config.toml
n_layer = 9
d_shared_expert = 128
lr_router = 0.0014
vocab_size = 3243
norm_eps = 1e-06
rope_base = 10000.0
tie_embeddings = true
parallel_block = false
init_std_qkv = 0.044
doc_mask = true
dataset = "wikipedia_en"
Below are experts of layer 2 (counted from 0) of a mixture-of-experts language model. Rows are named router (the router's row for the expert) and show model dimensions 0-191. Each number is 128 + 24 x the weight over its row's rms, rounded and kept within 0 to 255.
After each expert's rows: "mostly gets" lists some tokens that are sent to it at least half of the time. This comes from a sample of Wikipedia text that the model never trained on.

# expert 0
router [104 135 148 138 138 163 153 131 131  99 134 179 105 106 104 120  86 129 160 120 113 105 111 108 151 115 153 117 149 159 113 168 139 125 137 145 159 151 132 115 103 149 157 164 136 145 130  92 135 108 133 107 121  72 162 100 136 127 104 153 161 155 149 139 121 142 115 176 105 125  89 138 104 137 161 142 133 153 135 175 121 122 155 105 132 129 128  90 145 133 125 144 103 133 114 168 112  89 138 142 157  73 134 157 124 133 122  72 138  89 146 121 149  98 153 149 109 123 122 127 151  96  93 128 147 139 118 166 163 112 140 103 177 115 127 115 148  98 105 159 137 112 133 145 149 136 179 123 119 127 122 179 110 170 142 160 100  92  84  93 151 135 100 149 119 161  90 165 111  89 144 107 111 146 154 118  97 113 120 100 129 151 145 126 154  74 124  95 149 120 101 140]
mostly gets: "y", "reat", " comp", " pro", " Ty", "um"

# expert 58
router [128 130 130  88 116 110  90 120 145  88  93 110  97  78 169 102 103  87 141 126 109  93 165 153 156 135 114 131 186 132  97 128 152 125 136 102 141 172 115  97  99 131 124 143 121 138 121 113 172 174 175 150 125 141 139 145 138 105 143 104 127  86 124 139 106  84 111 136 111  94 117 161 123 118 151 137 127 129 113 122 128 129 129 118 141 132 108 132 164 163 111 113 136 106 132 147  85 107 152 167 128 118 128 138 159 102 123 127 125  97 127 118 111  88  90 136 137 107 178 105 130 120 161  93 141 139 101 129 130 119 131 131 151  84 130 131 136 110 154 150 130 128 153 143 163 119  79  93  98 146 100 124 112 181 126 122 124 148 120 165 151 125 142 156 160 133 166 127 146  80 168 110 101 125 111 151 112 125  96 107 103 141 124 137 123  98 183 110 108 119 187 180]
mostly gets: "pe", "so", "ming", " So", "-f", "que"

# expert 28
router [164  98 147 115 113 117 154 131 112 108 112 121 134 138 132 139 120 107  90 112 131 171 139 141 105 136  90  99 177  94 149 130  95 103 141 112 150  92 111 119 133 142 142 147 166 139 125 182 158  94  99 111 132 136  86 127 106 115 100 161 131 105 144 163  81 140 128 138 118 106 164 127 110  91 145 162 144 124 146 127 103 126 125 123 143 123 114  93 145 178 166 142 133 114 144 162 138 127 125 143 105 137 112 111 108 128 140 182 129 157  96  99 137 150  87 136 143 153 104 115 141  93 169 159 135 118 160 127 113 108 115 139 147 126  88 174  95  99  62 111 143 111  92  82 127 141 114 159 110 125 140 130  86 127 199  95 140 152 106  91 106 169 157 125 106 132 138 158 143  98 153 138 106 120 117  92  95 138 139 134 110 130 132 154 154 143 153 124 159 154 150 135]
mostly gets: " Jo", " Je", " Qu", " en", " Ev", " Z"

# expert 33
router [121 131 141  85  99 103  89 138 115 122  77  98 101 120 198 179 145 129  92 150 124 150  99 105 145  98 103 145 166 141 113 140 104  95 137 125 133 137 131  75 117 108 164 144 164 169 139 115 175 115 128 133 142 123  99 109 101 130 130 111 141 114 133 151 133 112 114 109 136 118 173 116 143 114 137 127 147 124 103 138 126 108 124 147 126 131 149 131  82  80 149 136 138 134 126 113 158 165 125 126 111 118 113  97 131 151 139 165 123 115  93 152 139 107 148 151 142 148 100 142 103 135 110 124 111 143 146 130 112 126  87 131 164 111  89  99 100 124 158  89 155 105 163 124 160 170 149 127 171 130 167 171 117 101 135 133 145 119 138 100 150 141  95 121 134  90 165 143 141 113  67 116 100 139 116 173 125 164 110 150  97 116  69 136 137 133 119 169 105  93 121 157]
mostly gets: " Japan", " Japanese", "ai", " China", "ani", " Chinese"

# expert 11
router [125 123 127 153 137  97 138 115 149 118 131 118 105 102 125 118  90 101  84 110 162 115 147  93 146 129 103 111 104 160 114 179 147 148 127 137 114 152 168 107 101 119 135 115 118 107 149 131 110 131 124 175 120 139 155 124 160 101 153 117  87 109  88 101 162 145 134  97  89 153 152 124 107 141 107 136 108 156 160 119  92 165  94 140 152 189 105 175 133 142 148 124 157 148 133  99 110 139 122  96 133 114 186 116 137  82 149 115 114 117 101  95 127 132  78 128 154 172 177 118 119 145 130 148 128 161 138 140 109  98 170 149 121 143 160  87 130  80 129 176 133 138 173 143 166 103 115  99 122 103 121 156 117 146 108 132 148 108 113 115 111 143 123 123 133  87 106 110 118 145 118 159 161 146 122 134 127 108 133  84 118 139 115 146 168 163 112 154 118 145  89 101]
mostly gets: " time", " film", " season", "%", " years", " place"

# expert 34
router [148 142 117 167  71  95 152 124 137 123 155  76 120 134 127 107  92 139 163 123 131 132  92  96 154  98 134 163 178 152 124 134  98  90 126 140 118 114 176 134 118 156 171 169 175 133 134  96 125 133 164 154 171 146 126 146 141 117 141  78 164 139 142 103 112 170 145 102 144 143 131 133  92 148 131 139 157 137 116 130 113 120 111  89  91 153 133 124 118 140 120 125 114 102 106  87  82 115 172 167 143  97 172 143 122  99 100 104 137 150 142  98 119  95 157 119  90 133 180 135 111 130  95 108 100 117 150 124 112 142 114 149 139 137 114 132 152 127 108 123 106 108 103 120 134 117 108 121 125 114 116 130 114 172 163 116 110 133 127 103 151 114 113 144 127  90 132 149 163 134 147 125  93 184 171 131 143  85 130 115 122 174 108 158 108 112 103 116 137 132 165 150]
mostly gets: "ch", " se", " b", " th", " ar", " ch"

# expert 5
router [162 103 110 105 147 158 123 143 125 138 176  95 142  98 144 142 160 154 163  93 129 119 145 113 112 137 116 128 146  92 175 167 127 140 135 130 104 113 123 145 129 172 102 129 109 120 123 142  91 179  80 118 150 107 155  99  90 156 145 152 117 139 119 109 126 118 156 132 126 107 108 142  96 114 115 116 135 114 173 121  98 157 183 136 130  97  88 144 151 132 159  85 118 138 135 132 123 171 142 132 153 100 114 149 127 156 150 131 123 120 105 135 124  93 115 132 129 155 102  75 150 121 129 148 133 158 102 134 156 175 107 155 122 144 112 149 149 155 119 161 120 183 156 105 131 105  91 138 148 172  94 136 162  84 129 105 194 154 144 149 102 129 144 100 127 175 132 115 162 137  99 150 154 166 105 127 113 131 131  86 139 115 115 140 125 161 154  99 113 114 147 140]
mostly gets: "|", " ad", "|---|---|---|---|\n", "|---|---|---|\n", "|---|---|---|---|---|\n", "|---|---|---|---|---|---|\n"

# expert 51
router [ 92 109 103 146 127 163 109 138  89 101 164  96 118 149 108 139 133 151  92 158 159 146 133  96 143 105 102 119  95  87  97 120 109 153 112 140  88 148 120 146 149 164 142  71  91  81 155 156 115 145  99 147 105 171 156  95 139 151 128 158 145 168 103 114 133 132 132 165 126 155 177 147 140 117 142 129 124  96 175  92 150 160 111  93 111 148 142  87 138  89 110 150 122 142 136 124 159 180 121 146 135 131  89 122 148 128 113 109  95 161 118 124 156 147 130 127 115 141  87 135 145 161 119 108  98  77 155 114 111 131 116 114  81 103 130 137 122 168 119 137  86 121  93 153 122 153 126 164 135 125 136 135 125 157 140  84  99 140  95 116 132  93 130 148 151 112  89  94 125 156 120 145 134  91 143 133 154 122 150 156 108 116 122 102 123 101 129 140 138 125 112  93]
mostly gets: " in", " for", " from", " of", " on", " at"

# expert 59
router [111 135 146 143 133 127 146  97 145 168 116 104 144 130 117 126 129 107 137 137 140 136 129 143  85 155 123 127  85 157 143 122 135 109 125 136  94 119 104 125 106 102 149 115 100 169 120 132 134 100  95 130  75 101 111 172 160 169  76  73  99 162 102  99 166 129  93 127 137 123  96 116 141 138 133 128 120 162 132 107 132 127 103 142 117 148 103 154 109 123 124 112 141 135 141 146 131 145 130 159 130 140 111 156 114 102 115 120 113 131 133 115 114 175 112 117 116 161 177  72 176 111 105 100 154 149 115 109  71 165 189 148 153 155 109 105  99 141 112 148 161 136 106 111 142  81 144 131  95 116  84 135 107 118 132 146 101 113 138 167 140 157 107 164  86 118 119 121 117 147 111 175 161 143 123 158  86 110 125  92 145 181 133 160 152 133 113 131 100 138 133 108]
mostly gets: " res", " career", " national", " information", " public", " stat"

# expert 26
router [164 101 131 135 128 165 111 153 163 139 139 139 118 146 144 145 125 134 123  96 132 115 117  96 112 137 124 157 128 121 137 150 144 169 113 149 169 153 104 176 146 118 107 107  96 100 121 134 103 131 127  93 120 144 149 169  63 153 128 153 155 151  85 145 121 152 163 120 115 116 132 122 114 122  87 124 113 137 129  86 134 157 139 125 136 112 142 165 101 182  97 139 120  57  97 105 160 156 138 113 132 136  83 125 145 129 106 134 147 152  98 149 127 107  96 126 183 144  72 168  90  84 168 109 138 150 148  94 141 143 151 139 105 143 143 124 129 117 152 128 115 108 126 153 161 141 143 119  91 121 159 106 126 108 133 104 132 141  93 129 152 169  82 147 166 121 118 104 107  88 117 126 158 101 130 104 152  99 129 148 125 122 125  95  81  99 148 127 111  95 111 155]
mostly gets: " was", " that", " is", " were", " are", " it"

# expert 2
router [160 135 148 157 152 176 111 102 137 104 110 170 126 136 115 107 185 140  78 137 147 141 119 117  89 149 143 137  91 124 159 179 110 125 141  62 111 122 134 153 124 158 147 144 127 137 129 138 130 137  97 129 162 129  95 123 138 103 110 108 113 107 121 149 138 114 166 107 142 152 137 139 144 142  78 144 141 129 175 104 130 137 132  77 144 161  94 162 155 136 102 117 120 154  83 114 132 135 138 156 137 137 118 115 153  98 115 156 135  81 150 102  96 120 123 141 184 126 107 121 107 142 143 171 122 208 166 141 129 108 123 151 149 151 124 157 116 102 149 118 125 145 160 126 133 134 114 129 130 135  84  85 117 125 129 141 169 159 139  97 156 131 102 122 101 130 133 113 136 150 159 144 156  99  86 106 129  90 147 156 140 120 102 142 157 170 128  99 109 136 129 162]
mostly gets: " —", " ·", " USA", " —;", " Best", " Championship"

# expert 42
router [108 164 155 105 173 115 138 107 143 176  99 157 106 114 149 143 133 132 111 133 148 174 128 130 132 152 159 104  73 105 116 125 108 145 148 112 105 152 111  89 127 137  97 163 102 162  96 165 154 132 112  94 136 110  87 136 127 111 112  93  93 116 118 112 126 122 135 129 153  97 133 115 104 156  94 137 122 112 164 133  99 139 124 109 159 173 104 187 135 127 106 132 165 138 138 101  76 124 125 146  80 150 131 140 132 137 140 133  99  75 147 126 107 127 132 101 160 115 153 141 139 161 146 114 159 154 106 155 110  96 130 110 139 112 117 144 144  90 135 140 147 156 134 156 157 110 121 139 135 129 100 139 113 106 128 123 138 135 138  61 126  74  89 159 171 118 140 119 149 161  94 118 135 100 144  98  80 107 107 155 112 115 114 122 170 130 104 151 121 134  98 175]
mostly gets: "°E", " JPL", " Angeles", "°W", "lish", " County"

# expert 32
router [169 167 168 116 129 168 134 121 150 143  94 140 155  95 137  82 153 119 127 145 136 116 111 169 120 107 159 149 149 124 138 140 141 125 135 157 116 131 123  83  87 121 145  99 139 119 119 124 167 126 121 132  85 132 109 128 138 110 139 105 117 118 130 109 153 113  72  98 189 124  77  87 104 125 118 121 133 120 145 131 111 133 123 151 113 132 109 185 162 139  90 106 108 135 159 189 104 101 144 177  92  90 138 134 126 102 146 142 158 120 124 102 114 138  83 120 156 134 116 129 109  92 131 111 146 126 136 140 126 113  99 190 132 165 103 164 156 106 122 130 115 122 129  92 153 147  80  88 148 120 139 115 118 183 103 123 136 133 129 132 120 141 143 122  77  99 113 126 138 132 160 109 108 142  91 127 105 129 128  82 138 142 102 150 148 109 140 162 118 150 104  81]
mostly gets: "ound", " William", "ailway", "ull", " Bill", "eam"

# expert 53
router [125 101 143 151 147 103 107 146 100 142 102 134 155 182 133 128 122 146 127  86  91 121 134 115 144  83 118 149 132 108 119 127 130 140 128 156  69 121 148 137 155 134  96 111  87 119  83 119  87  97 146 108  91 111  82 120 129 120 112  89 123 124 118 114  98 144 118 145 114 145 108 132 139 154 114 101 141 172 129 130 140 165 120 112 117 114 124 129 128 100 107 134  97 138 136 127 120 131 143 189 122 136  93 122 127 134 128 180 109 102 145  96  90 194 133 106  90 122 114 124 156  99  73 104 149 123 130 152  82  99 120  99 129 138  90 107 137 129 134 116 147  75 137  73 124  96 140 133 132 123 111 130 112 119 113 154  97  87 174 127 114 169 123 136  71 150 108 155 121 137 105 157 145 174 103 126 163 136  87 116 114 121 123 101 150 150  82 123 141 115 137 111]
mostly gets: "ian", "==\n", " ==\n", "ts", "==\n\n", "===\n"

# expert 46
router [156 148 119 103 121 148 127 114 127 155 143 152 145  75 143  96 156 118 109 116 111 136 122 148  92 133 101 133 163 132 163 150 154 117 141 134 132 144 120  96  98 123 169 164 133 139 105 113 164 132 102 125 107  89 114 150 138 117  85  90 122  82 136 140 137 143 163 136 168  74 140 100 115  88 146 128  88 142  81 117 140 112 168  90 117 106 110 123 117 176  86 105 124 155 169 129  96 105  95  99  96  96 119 113 132  80 135 157 142  99 143 140 146 112 111 167 161  93 157 110 144 109 153 103 125 101 119 121  84 152 105 140 156 148 109 169 102 108 138 105 151 139 124 111 163 107  98  98 125 130 125 126 108 154 130 156 149 161 122 128 152 152 107 137 106 120 163 140 145  91 122 123  94 115  78 127 126 165 134 136  93 140 152 158 110 156  99 103 111 149 136 108]
mostly gets: " Turk", "reek", " Gar", "NG", " Ge", " ne"

# expert 62
router [128 148 126 116 122 147 149  77 158 191  84 143 167 153  95 115 109 112 129 141 129 117 149 125 122 154 102 121 166 148 114 124 172  95 125 163 170 133 138 145  98  96 140 159 138 149 155 142 156 151 134 116 121 117  85 149  94 137 121 115  84 139 121 118 135 144 137 132  80 147  95 100 119 151 141 134  97 170 104 106 133 122 151 112 125 107 101 152 158 109 106 177 105 155 127 111 129 160 134 140 108  90 141 164 104 124 108 134 117 151 107 111 110 157 143 131 158 111 170 121 173 111 131 129 126 158 113 109 147 162 139  83 163 150 118 175 122 162 119 113 136 116 101 128  84 125 149 125 133 131 117 112 106 135 136 169 152 140 132 181 125 107 126 172  95 109 150 109 127 119 163 136 126 126 118 170 165 132 100 113 148 148 150 151 153 158 150  80  98 151 134  74]
mostly gets: " com", " art", " ac", " ind", " im", " col"

# expert 4
router [113 142 121 140 159 151 111 144  88 130 173 143 116 132 165 174 136 148 183 121 126 148 117 138 144 101 128  73 116 127 143 128 137 120 130 103 133 140 100  77 117  87 140 147 180 126 159 149 123 144 142 175 129 145 128 143  89 101 149 107 130 162 122 135  99 105 120 121 132 126 147 148 107  92 138 135 121 119 150 115 102 115 158 151 157 179 121 142 131 112 132 138 147 115 167  92 160 173 103 117 108  86 127 102  75 123 125 111  95 109 167 138 138 116 114 156 145 111 152 167  92 122 155 185 143 123 146 127 127 185  95 125 136 133 128 157 109  96 145 133 166 144 162 136 163 161 149 107 144 136 143 159 160 116 139 129 149 108 144  82 144 141 118 120 157 133 119 152 165 114 124 105  94 170 149 143  96 183 113 156 118 107  98 118 106 140 137 163 110  99 123 144]
mostly gets: " Kh", " Sh", " Y", " K", " sh", " Russian"

# expert 15
router [124 123 101 103 118 126 104 129 129 139 124 159 149 137 114  94 151 104 138 110 139 117 116 138 124 164 162  73 103 165 171 161 183 150 124 154 134 114 126 140 145 118 107 145 130 150 105 151 154 150  81 163 100  94 153 168  94 167 127 133 107 152 103 115 146 148 122 107 147 100 128 155  94 124 104 132  75 125 112 114 118 138 136 116 134 158 106 133  89 165  90 100 166 151 132 123 164 161 115 107 115 140 155 125 116 147 137  83  93 145  89 154 114 153 126 124 140 176 130 120 121 139  85 107 147 147 119 102 158 141 168 132 128 159 121  99 102 113 135 115 132 148  93 166 180 103 103 113 100 105 101  98 107 138 121 123 116  84 127 146 169 156 112 143 148  94 141  97 102  90 101 136 145 176 112 150 145  84 148 106 116 137 120 105 151 133 131 134 114 141  88 151]
mostly gets: " found", " may", " use", " public", " present", " us"

# expert 41
router [103  90 142 134 126 178 125 123 122 148 167 173 104 161 125 181 143 138  79 137 149  96 120  97 128 102  99 133 108 136 172 115  94  84 121 143 125  92 157 158 121 141 108  99 103 101 132 123 129 145 143 115 130 157 129 160  76  94 156 161 102 130 114  94 116 148 160 162 152 158 127 165 165  77 159 106 133 126 143 107 155 162 153 121 110 157 139 167  92 128 149 144 138 139  95 128 182 132  97 128 104 123  97 116 148 129  89 142 164 133 139 163 139 125 154 112 126 138 143 149 117 166 158 100 123 115 153 118 160 152 113 117 119 128 156 124 149 140 134 115 112 138 104 138 104 119 153 132  96 138 124 139 115  87 103  78 146 157 107 130 114 155 115  90 112 119 102 140 125 104 104 126 110 101 133 133 102  91 177 138 119  79 134  94  93 154 149 157 137 111 132 124]
mostly gets: ",", " and", "),", " or", "',", " &"

# expert 45
router [179 135 149 155  83  86 122 161 148  99 116 154 132  90 149 129 107 103 145 164 121 128  82 157 108 126 140 152 113  98 154 145 185 177 117 148 140 107 114 115 147 101 114 133 172 130 122 154 128 115 146 167 125 151 158 136 130 141 122 107 117 104 175  90 134 123  92 107 142 140 128  95 169 115  99 146 154 160 127 130 152 137 103 150 100 108 166  85 149 118 160 123 123 149 109 113 138 126  81 145 159 133 126 147 143  99 142 126 163 117 160 119 125 127 108 179 157  91 131 134 148 133  86 122 138 149 132  97  90 114  85 116 118 153 123 144 146  79 150 109 184 168 123 152 132 136 116 101 151 155  86 145 127 129 142 148 138 148 150 164 115 160 150 165 126 125 129 144 150 104 154  94 100 169 165 137 114 137 113 125 151 129 139 106  90 129 144 112 141 104 111 111]
mostly gets: "ast", " w", "estern", " f", "he", "uck"

# expert 23
router [156 132 115 105 168 177 119 141  91 167 153 129 138 114  81 123 147 146 144 112 139 130 115 108  95 148 104 132 111  84 106 144 154 145 119 113  93 137 158 148 137  86 126 110 104 107 173 113  88 133 158 117 165 124  92 115 116 154 158 158 160 164 150 142 122 106  97 138 108 153 151 141 134  86 141  89  91 124 130 124 141 146 166 132 123 132 108 156 144  96 169 111 122 104 135 117 170 107 132 139  50 118 118 155 135 126 141 105 112 164 106  96 146 104 170 103 119 140 154 158 101 146 134 149 128  99 161 110 116 171 124 116 138  98 114 101 143 172 155 154 113 103 160  95 108 109 160 139 129 136 150 111 100 119 157  97 185 146 109 153 138 145 128  97 136 157 112 122 153 130 111 110 146 153 116 111 167 126 161 117 174 106 124 129 128 152 114  93 142 124 144 112]
mostly gets: "\n\n", ".\n\n", " |\n\n", ")\n\n", ".\n", ":\n"

# expert 20
router [145 152  95 110 103 130 125 151 131 145 124 135 121 106 146 117 129 139 159 138 117 158 126 162 131 124 119 125 159 173  66 131 160 139 139 143 150 137 102 105 147 144 147 147 112  95 106 127  97 161  96 102 116 123 129 171 149  94 159  80 115  97 118 130 112 157 105 129 162  80 142 107 125 112 126 149 107 171  66  96 137 108 124 112 110 127  85 129 107 138 103 137 143 179 181 126  74 103 103 145 121 133 165 119 127  88 183 123 129 147 152 155  97 143 134 129 122 121 109 105 160 117 128 111 120 124  96 154 145 121 145 154 133 163 100 132 144  99 105 110 111 130 105 135 136  86 146  83 127 116 141  98  98 108  74 104 130  78 135 132 108 167  95 108 158 140 126 156 127 151 143 167 120 119 132 135 134 128 108 135 119 132 162 152 152 134 156 133 118 167  66 145]
mostly gets: "though", "imes", " However", " time", "iginal", "arly"

# expert 25
router [145 112 110 161 101 113 152 134 117  80 124 148 125 164  89 114  98 145 167 163 112 122 176 149 136 141 123  87 135 128 108 106 103 112 126 116 168 100  84 116 137 143 114 109 128 127 114  99 102 116 168 107 109 144 139 105 135 137 129  97  98 131 134 112 152  99  97 121 144 139 105 125 153 175  81 172 129 139 101 126 101  98  91 139 136  97 137  97 158 102 147 148 114 134 140 116 125 139 115 132 101 128 149 114 129 144 175 159 169  88 124 132 134 165 136 120 135 128 107 132 143 111  98 171 148 122 101 150 112 115 188 107 111 124 116 130  85 132 183 137 121 120  85 122  76 132 157 108 145  96 134 140 123  95 104 162 185 107 122 160  88  86 159 122 102 165 117 143 148 148 136  86 162 138 138 137 179 130  98 128 131 128 150 137 165 117 144 131 164 121 126 124]
mostly gets: "ic", "ant", "ific", "ect", "ects", "ict"

# expert 63
router [116 134 135 157 138 113 139 147 122 146 134 108 146 168 142 137 136 121 130 135  64 111 116 137  90 173 135 137 141 127 164  92 135 119 138 134 118  68 133  93 143 149 156 139 121 166 139 126 155 106 132 142 111  92 117 106 170 168 140  94 116 180 135 141 135 127 135 109 121 102 107 110 146 132 131 112 159 129  93 144 129  81 134 165 135 114 163  98 138 140 126 124 129 108 170 173 100 111 153 106 138 147 119 155 118 121 130 110 137 133 144 155 159  87 176 130 148 148 136  91 104  62 139 171 134 111 112 135 165 117  88 107 109 108 124  76 100 111  98  89 120 121  93 147 128 161 167 139 111 153 140  73 161 138 103 131 140 143 159 150 101 129 170 117 106 102 133 127 114 126 139 111 130  98 146  98 146 173 104 166 138 164 158 148 121 154 107 163 162 127 126 130]
mostly gets: "ar", "ass", "v", " app", "ust", "ur"

# expert 47
router [151 140 133  97 159 189 168 127 144 164 114 165 194 100  86 144 122 125 124  84 134  98 106 137  95 145 126 109  80 135 162 135 148 137 130 115  98 135 147 135 135 145 129 108 134 155 120 158 126 114 114 149 136 100 144 102 137  89 101 145  86 117 110 150 132 116 136 144  90 111 172 133 143  68 121 104 123 156 163 143 115 154 127 160 144 156 119 172 136 115 148  96  94 124 124 127 157 129 137 115  82 116 154 131 116 104 123 123 137 178  93  98 125 194  75 138 124 127 152 118 123 139 126 145 146 158  94 160 113 140 128 135 158 135 149 127 150 139 145 153 128 108 143 131 117 113 121 133 167  92 107 157  96 142 139 147 106 161 135 151 148 124 152 145  85  95 132 141 170  98 104 149 172 121 138 179 126 157 158 132 131 136 112 152 171 126 131 100 148 150 134 129]
mostly gets: "″N", " •", " Location", " Succeeded", "=", " Preceded"

# expert 6
router [111 113 110 115 114 115 108 145 149 167  94 164 117 114 131  93 122 102 135 139 112 108 105 174  86 174 148 115 118 116 155 142 113 102 105 110 157  70 115 161 129 149 139 138 103 152 115  91 120 124 107 140 104 126 134 144 129 170  81  64 131  77 147 108 169 128 104 129 105 108  84 112 114 136 103 134 103 133 117 158 121 131 101 148 146 144 154  67 143 187 126 159 101 134 132 133 120 154 112 173 138 148 126 137 161 111 137 133  96 137 102 115 124 153  90 138 105 133 166 122 126 116 146 138 116 125 107 129 122 101 119  94 177 114 139  79  96 146  91 140 146 151 123 153 145 140  71 103  94 108 132 103 104 129 160 167  84 112 109 166 128 106 139 112 164 109 113 100 126 116 120 155 157 135 134 109 146 127  82 122 122 111 142 130 162 140 140 115 143 149 135 159]
mostly gets: " ass", " def", "ved", "ve", " represent", " prom"

# expert 50
router [149 103 147  92 142 121 133 124 132 120 139 127 115 145  98 170 127 104  94  91 140 140 117 105  95 132 116 167  95 122 150 160 170 133 113 164 121 118 112 186 149 106 124 112 123 100 141 143 128 136 126  80 164 149 142 107 101  98 118 158 153 135 131 120 149 155 156 116 102 142 149 144 114 106 167 142 142 130 151 104 134 126 192  79 122 102 111 166 125 126 102 145 109 127  86  99 169 148 147 130 116 110 115 179 109  99 142 144 147 141  87 162 131 144  76 125 131 156 147 135 105 166  87 116 139 158 160 110 166 132 147 149 149 154 123 135 134  71 160 174 112 138 141 101 100 134 110 144 143 102 149  94 118  78 111 117 110 162 106 110 127 141 109 125 150 173 109 161 103 125 106 134 148  98 106 154 144 131 165 160 113 146 132  94  98 135 103 104 105 121 136 122]
mostly gets: " the", "The", " The", " –", " -", " his"

# expert 49
router [117 134 163 102 135 137 127 163 126 150 176 131 100  97 105 159 179 108 155 107 149 168 143 116 108 160 100 123 120 109 158 171 154 163 119 118 129 163 134 161 152 107 109 123  93 139  98  87  97 126  98 105 116  83 163 127  96 128 138 147 138 108 165  95  86 114 152 139 161 125 111 150 144  84 144 142 122 104 124 121 113 107 152 151 111  95 116 138 153 122 168  97 154 114 129  92 124 175 106 156 141 122 134 160 142 164 133 132  77 124  96 155 152 104 119 121 103 141 135 140 132 121 110 117 128 118 129 125 178 148 128 161 103 142 100 175 146 107 142 113 111 187 151 100 102 119  86 162 106 115 103 133 173 109 139 112 137 163 139 107 118 122 157 137 139 129 133 104 112 148 102 142 132 163  84 115 110  95 165 103 158 103 143 137 146 175 114 126 141 130 129 106]
mostly gets: " |\n", ")\n", " |\n\n", ".\n", "|", "|---|---|---|---"

# expert 27
router [105 111 129 168 119  96 145 103 141  88 119 137 174 120 153 117 143 115 153 164 135 137  84 147 162 140 153  95 159 128 144 137 116 176 121 148 164 127 145 130 118 113 121 138 165 160 106 112 132 133 159 144  94 146 157 132 123 129 159  89 140  98  88 142 105  75  75 151 105 133 122 141 119 158 144 139 143 110 120 151  99  97 106 130 130 118 137 153 104 147 160 121 133 152 163 132 104 119 116 113 150 103 163 146 145 119 117  96 140 117 116  86 145  83 147 162 157  95 159 122 133 100  89 158 128 162 159  99 177 124 110 104 138 161 120 126 141 110 153 159 139 135  88 150 137 149 139 111 147 159 127 126 163 135 102 168 174  89 174 145 129 105 165 139 157 116 170 152 104 103 147 109 127 159 156 138 110 108 127 105 146 121 132 143  89 127 167  90 103 138 158 142]
mostly gets: "all", " disc", " should", "irst", "alls", "ospital"

# expert 60
router [106 112 124  88  95 157 122  83 126 120 134 100 112 137 103 122 127 128  81 126 163 107 159 108 152 100 146 117 119 139 104 107 125 175 137 129 106 134 140  88 128 147 180 111 123  92 170 148 150 114  97 146 115 165 146  95 158 127 118 180 137 135 135 131 116 141 137 149 134 159 165 171 146 157 153 123 140 131 161 107 176 132  96 143  80 107 142  95 138  79 117 101 109 167 157  94 131 134 148 145 148 141  84 134 145 138  93 114 128 134 129 130 144 113 112 107 128 131  86 104 166 151  85 105 143 111 152 119  89 123 165 109 126  79 108 151 108 146 103 131  99  70 112 139 123 144 112 122 137 117 103 135 129 119 159 107 132 119 130 135  94  94 141 144 150 114 141 171 158 159 114 131 134  80 157  85 120 123 150 131 110 141 109 142 101 145 128 168 156 135  97  80]
mostly gets: " of", "or", " rest", "ors", " the", " For"

# expert 43
router [131  87 161 107 123 145 120 162 113 155 175 179 127 124 132 145 146 111 101 106 126 113  98  78 106 142  92 106 105 169 154 135 154 100 117 158 146 106 160 148 121  73  99 135 131  80 104  79 136 159 134 101 143 145 120 133 130 138 139 166 117 132 110 113 135 117 126 113 132 130 162 131 160  99 127  90 100 137 188  83 102 132 178 156 127 151 105 107 106 166 165 163 188 149  99 101 154 150 141 148 126 132 114 112 126 171 116 140 122 111 128 132 125 111 130 104  90 104 105 134 108 157 118 130  91 106 157 120 141 119 140 124 108  97 125  96 143  88 105 129 114 112 139 123 117 135 127 147 104 167 139 119 126 111 147  77 164 124 104 114 153 116 138 145 105 144 102 114 107 159 137 149 123 124  64 125 143 112 161 151 150 105 137  90 101  95 111 150 100 125 121 138]
mostly gets: ").", "\".", ".\"", ".\"\n\n", ").\n\n", "\".\n\n"

# expert 44
router [151 117  82 114  94 119  92 122 143 130 107  93 130 143 135  96 124 133 153 156 121 127 127 151 118 136 134 156 175 148 137 157 145 100 136 135 157  66 111 108 150 101 127 101 147 116  90 135 146 157 104 160 142 121 166 141 128 109 124 145 160 100 106 113 139 115 100 118 153 165 105 125 122 164 114 134 152 101  99 153 137 121 125 135 158 174 111 130 158 144 112 138  82 158 105 134 126 139 122  93 103 110 128  79 112 127 114 108 144 149  77  89 143 121 111 116 119 177 138  85 128  81  97 168 124 153  90 153 163  90 138 163 150 168 117  63 112 149 142 112 113 140  90 164 111 124 138 116  96 135 172 124 101 157 132 154  89 123 139 116 106 136 142 150  98  91 158 116 140  92 145 124 130 149 141 126 135 132  95 119 101 147 134 118 168 168 166 129 140 143 119 150]
mostly gets: " ex", " con", " dis", " rem", " sur", "pl"

# expert 22
router [126 131 138 158 153 121 129  95 128 136 147 154 157 156 160 117 161 106 134 175 147 155 111 117 135 137 144 119 117 133 133 151 161 157 114 153 104 121 118 170 126 117 151 132 147 102 127 143  90 140 112 158 127 126 115 137 135  98 115  94 117 104 113 110 177 155 141  90 133 126 161 118 115 136  83 124  86 151  85  99 101  78  94  93 120 168 147 151 169 118 149 117 101 131 104 108 167 162 100 128 143 141 141 174 102  93 105  85  97 149  75 134  89 132 118 175 125 146 100 159 159 149 127 119 131 157 120 119 151 130 163 143 119 159 143 147 125 116 117 146 125 168 111 165 132 134  93 108 131 101 140 104 116 135 120 137 172 109 116 145 184 151  99 142 131 113 136  88 101  81 156 150 174 112 115 133 135 116 130 138 153 150 121  81 106 146 142 134  74 146 132 148]
mostly gets: " first", " his", " their", " her", " later", " more"